{
  "num_hidden_layers": 9,
  "hidden_size": 192,
  "n_experts": 16,
  "experts_per_token": 1,
  "d_expert": 224,
  "d_shared_expert": 0,
  "hidden_act": "geglu",
  "moe_layers": [0, 1, 2, 3, 4, 5, 6, 7, 8],
  "router_score": "sigmoid",
  "normalize_top_k": false,
  "routed_scale": 1.0,
  "balance_loss": 0.000393,
  "balance_bias": true,
  "router_noise": 0.3,
  "init_std_router": 0.0188,
  "lr_router": 0.000876,
  "num_attention_heads": 3,
  "num_key_value_heads": 3,
  "head_dim": 64,
  "vocab_size": 11389,
  "norm": "rmsnorm",
  "norm_place": "pre",
  "norm_eps": 1e-05,
  "positions": "rope",
  "rope_theta": 10000.0,
  "rope_fraction": 1.0,
  "qk_norm": false,
  "attn_scale": 0.125,
  "tie_word_embeddings": true,
  "parallel_block": false,
  "init": "normal",
  "init_std_qkv": 0.0439,
  "init_std_o": 0.0,
  "init_std_up": 0.0439,
  "init_std_down": 0.0,
  "optimizer": "soap_variant",
  "learning_rate": 0.00555,
  "lr_mult_up": 1.1,
  "beta1": 0.95,
  "beta2": 0.98,
  "lr_head": 0.00773,
  "max_grad_norm": 0.5,
  "warmup_steps": 200,
  "schedule": "wsd",
  "decay_fraction": 1.0,
  "decay_shape": "linear",
  "final_lr_fraction": 0.1,
  "batch_tokens": [65536, 131072, 196608],
  "max_seq_len": 512,
  "doc_mask": true,
  "z_loss": 0.0001,
  "train_tokens": 348600000,
  "max_steps": 2886,
  "dataset": "wikipedia_en"
}
Below are experts of layer 2 (counted from 0) of a mixture-of-experts language model. Rows are named router (the router's row for the expert), down (a neuron's output weights, with its number) and show model dimensions 0-191. Each number is 50 + 15 x the weight over its row's rms, rounded and kept within 0 to 99.
After each expert's rows: a language model's description of what the expert responds to. This comes from a sample of Wikipedia text that the model never trained on.

# expert 11
router:51 52 76 38 51 33 64 66 22 46 58 51 55 49 48 34 36 53 26 41 47 46 58 22 70 57 65 31 44 41 55 50 81 51 49 25 36 74 39 52 47 40 55 48 43 64 38 47 70 41 30 46 64 29 24 43 47 54 46 78 96 50 71 70 62 28 37 83 20 38 37 56 54 71 46 41 46 41 49 47 53 83 30 69 24 67 42 59 67 53 85 56 63 30 51 54 65 39 41 56 62 46 52 80 66 48 57 65 50 36 59 62 47 35 34 46 49 47 20 67 42 54 55 56 60 51 38 42 74 12 54 38 75 44 47 45 39 52 26 51 61 92 42 67 41 53 38 37 52 56 67 55 45 39 25 69 50 28 86 61 49 60 41 54 47 51 48 23 64 37 51 49 38 53 35 48 35 27 44 71 42 31 67 32 64 38 43 81 52 49 44 36
down5:65 59 50 63 61 67 63 52 16 46 31 73 41 43 43 88 31 35 62 66 43 52 32 42 39 45 28 52 94 55 46 42 66 51 52 45 27 39 41 31 36 73 49 58 46 49 58 27 28 68 47 66 48 52 71 50 65 44 34 35 43 47 32 37 26 45 23 47 62 49 31 43 58 73 25 84 55 67 41 58 83 47 40 57 53 53 33 51 40 47 36 68 63 81 40 20 61 53 48 44 72 18 43 73 55 40 29 00 42 49 72 57 74 44 74 32 33 43 65 29 49 51 41 16 64 38 64 51 39 41 40 28 56 23 45 36 54 52 50 52 57 58 65 55 53 47 62 40 49 70 33 42 51 58 61 68 47 61 52 51 53 47 56 47 53 64 36 68 59 58 58 44 40 30 59 41 30 60 64 34 52 64 55 47 58 87 71 42 49 60 39 69
It responds to: Place and institution names

# expert 6
router:61 44 54 44 53 52 29 51 52 61 69 63 60 55 28 60 70 74 47 47 44 47 53 44 48 41 56 49 32 56 43 44 53 81 67 45 34 61 41 76 55 64 78 54 41 56 64 44 60 34 58 33 43 35 62 60 84 68 26 54 59 44 52 59 66 42 49 77 65 71 70 56 45 40 57 32 81 30 54 41 76 62 49 74 54 34 31 40 48 60 46 57 55 44 35 56 62 56 52 54 36 41 23 93 40 76 38 79 35 45 38 60 42 56 35 40 45 57 36 78 56 35 53 50 59 28 42 77 56 66 68 33 78 52 40 68 58 84 34 33 36 70 55 59 45 60 28 35 42 79 47 54 35 36 23 53 42 44 74 54 17 73 62 34 83 43 56 50 62 28 34 41 43 62 46 38 52 67 39 46 38 63 39 45 56 48 27 55 14 42 12 47
down11:67 64 68 53 33 64 40 77 63 61 74 59 19 67 41 66 23 57 37 30 39 55 44 34 72 37 51 33 50 37 42 64 51 59 68 53 60 50 59 69 60 58 35 83 25 27 41 62 48 64 81 61 40 35 48 52 68 65 56 67 44 48 72 53 46 64 63 54 70 68 30 50 53 59 34 56 58 63 43 63 48 22 34 54 84 26 71 91 42 54 61 48 15 32 61 50 18 56 64 59 73 68 36 65 54 35 42 59 44 28 40 25 57 48 41 49 54 67 20 36 68 43 58 37 39 59 61 69 61 44 41 26 27 58 59 43 51 52 42 60 57 71 62 62 50 38 47 38 59 53 61 30 45 27 45 44 70 55 76 57 90 58 62 49 42 58 50 24 67 52 55 40 57 55 79 23 35 29 37 52 31 35 55 38 61 43 29 57 38 51 35 56
It responds to: Verb and adjective suffixes

# expert 4
router:74 61 71 32 70 53 34 68 09 44 64 67 34 49 68 11 63 34 52 56 25 78 39 43 59 21 60 49 36 34 45 55 49 45 48 55 46 53 49 72 45 74 48 56 35 42 41 48 52 47 44 24 60 42 46 48 51 51 29 41 53 62 40 84 56 42 50 37 55 78 43 29 44 47 40 29 53 26 41 42 77 59 40 37 46 55 23 37 64 42 46 61 46 16 39 61 49 74 78 60 55 61 64 61 48 45 19 59 05 35 52 55 45 20 46 45 22 53 46 43 59 45 27 51 82 56 67 28 65 62 71 43 45 64 41 41 74 55 40 58 25 61 52 73 37 57 50 53 32 27 64 41 39 49 20 46 46 29 42 37 49 52 70 50 68 53 40 57 39 71 41 52 50 36 50 53 44 57 16 54 56 49 84 43 80 31 53 55 58 50 53 36
down7:55 45 41 43 52 58 40 44 61 49 69 51 72 76 41 52 52 79 40 36 55 66 56 41 57 34 41 53 67 29 37 37 70 42 60 50 70 67 67 58 51 71 54 43 51 57 39 61 68 50 26 50 41 50 56 55 49 68 24 55 64 41 47 44 61 61 52 44 44 46 28 41 43 62 21 55 23 82 34 41 60 49 38 84 69 56 20 86 39 39 65 57 63 45 53 69 58 56 58 53 58 73 24 46 81 65 59 62 98 48 27 55 27 54 49 00 34 36 56 30 31 83 54 21 45 47 56 32 44 43 54 62 35 45 67 79 44 47 48 68 49 55 44 47 60 45 51 30 55 61 30 44 76 50 54 78 60 58 83 47 44 51 39 78 68 25 41 34 52 57 42 47 58 42 58 35 33 44 56 72 47 62 31 41 33 44 68 58 55 24 45 52
It responds to: Common prepositions

# expert 9
router:53 68 62 38 65 62 52 39 41 22 57 99 51 41 71 52 72 45 54 76 46 36 48 49 93 18 34 30 38 47 54 32 47 62 33 49 46 55 42 77 52 55 62 62 61 15 58 20 51 29 22 57 43 61 31 50 60 34 49 54 50 40 49 70 77 62 30 32 27 67 76 47 41 18 68 51 52 27 51 32 70 55 62 47 51 37 43 54 37 44 69 43 41 52 24 72 65 65 51 61 50 57 27 66 63 54 31 35 39 41 53 71 56 49 54 39 65 53 52 63 60 63 53 57 59 42 63 23 56 70 48 51 42 41 51 49 95 52 45 58 66 50 71 36 40 54 55 63 43 39 41 61 37 42 45 45 19 38 69 49 44 46 48 77 61 82 59 47 38 48 67 40 55 70 42 34 50 42 59 46 47 40 50 61 38 32 49 52 23 15 36 63
down5:51 35 62 71 39 58 57 63 29 60 38 30 29 72 28 53 55 57 51 46 26 57 45 39 40 53 61 70 53 60 42 47 42 56 53 31 39 30 50 55 48 49 40 66 32 40 45 20 47 42 25 78 50 48 39 18 46 32 68 45 54 78 66 49 35 44 31 50 59 29 55 37 50 26 56 62 40 60 60 35 38 44 60 47 47 40 42 67 70 78 64 50 31 51 41 14 24 37 60 36 78 64 68 59 61 51 33 42 76 32 54 71 54 47 48 60 06 63 55 50 69 28 91 65 65 59 54 17 48 62 44 49 44 48 69 31 71 66 62 26 79 81 44 56 53 46 42 52 54 58 51 62 49 27 66 68 58 17 63 39 72 76 59 79 55 59 59 32 40 48 47 48 59 50 74 38 44 57 59 43 50 41 36 58 65 71 46 65 33 78 58 38
It responds to: Mid-word single letters

# expert 15
router:63 54 67 29 52 71 63 61 34 46 76 54 28 45 50 36 45 38 65 59 24 73 59 36 40 37 52 38 66 44 36 66 57 49 37 39 33 59 35 62 57 63 56 75 59 42 83 26 85 32 41 41 34 46 36 48 55 00 64 55 56 39 49 70 64 27 37 54 49 59 38 34 60 57 44 36 31 41 03 52 70 64 42 42 34 70 50 48 69 34 51 42 55 42 23 38 83 76 61 41 47 46 48 48 86 28 46 44 49 24 44 64 54 38 41 45 49 46 35 61 35 63 25 29 58 49 52 46 66 21 52 56 50 37 39 25 66 55 54 68 59 59 25 52 48 66 40 41 47 37 78 65 42 51 46 53 20 23 59 60 46 37 57 57 58 47 46 48 65 43 52 47 46 57 61 68 27 54 50 69 53 54 44 34 80 41 41 59 23 38 34 16
down5:41 49 59 53 34 70 65 33 69 59 52 61 53 54 23 32 66 60 61 43 47 29 31 55 50 59 59 44 61 51 41 37 26 41 30 46 67 55 59 61 42 38 52 16 33 30 42 57 46 53 67 20 47 40 61 25 60 57 12 52 53 61 60 51 53 58 55 54 61 32 56 46 41 42 33 60 59 51 54 48 43 57 73 51 38 57 53 47 29 37 36 57 88 55 39 46 55 61 43 41 30 40 34 42 34 56 67 41 33 20 59 45 48 44 30 12 53 40 45 41 59 48 34 57 41 67 61 75 35 52 61 41 49 29 29 70 45 62 67 30 60 29 65 66 53 73 53 43 13 70 41 47 72 42 14 48 35 49 60 39 60 39 55 65 80 44 86 64 25 79 57 51 56 48 79 40 55 30 34 81 45 50 11 45 44 36 37 89 45 32 45 34
It responds to: Capital letter starts

# expert 2
router:68 38 45 20 69 36 25 58 38 53 57 60 52 52 56 37 60 27 46 73 35 60 46 41 80 41 47 55 48 38 22 53 70 86 37 52 54 43 36 39 52 74 69 65 43 59 26 33 69 71 19 46 42 58 41 42 51 21 58 74 57 64 64 85 53 42 42 62 30 54 53 20 58 45 53 58 69 19 46 49 52 62 52 47 58 50 31 44 48 39 47 47 50 17 63 46 84 29 48 49 56 70 62 49 79 45 69 42 46 46 60 83 47 57 37 46 56 48 47 56 52 45 41 60 73 46 62 55 45 59 30 27 77 54 43 39 54 55 44 66 41 63 44 65 55 50 41 64 21 51 55 37 36 74 59 48 50 44 47 32 45 72 56 35 84 65 28 63 49 53 37 56 26 55 32 63 49 44 56 44 51 28 86 46 38 60 68 39 17 52 53 00
down12:49 53 47 51 54 45 77 38 38 44 29 18 51 31 69 48 45 62 53 60 34 62 77 43 28 23 40 58 67 42 61 56 52 37 46 32 64 51 62 40 55 27 37 55 37 46 49 54 54 59 13 89 61 63 72 62 25 41 49 75 59 48 26 29 71 49 65 71 60 49 70 52 50 57 66 44 65 40 50 50 24 58 61 67 84 71 57 50 64 31 35 36 78 46 44 37 68 45 32 59 35 60 64 55 36 60 54 44 42 69 70 51 57 37 56 38 46 52 53 58 42 80 58 95 40 73 34 44 44 61 56 54 37 48 45 81 62 69 29 39 27 78 44 47 43 58 40 67 53 31 63 57 53 80 77 63 73 39 59 26 48 54 37 58 47 36 64 59 47 58 55 61 74 22 34 56 53 36 48 67 37 28 43 55 41 74 62 58 73 20 66 64
It responds to: Table cell separators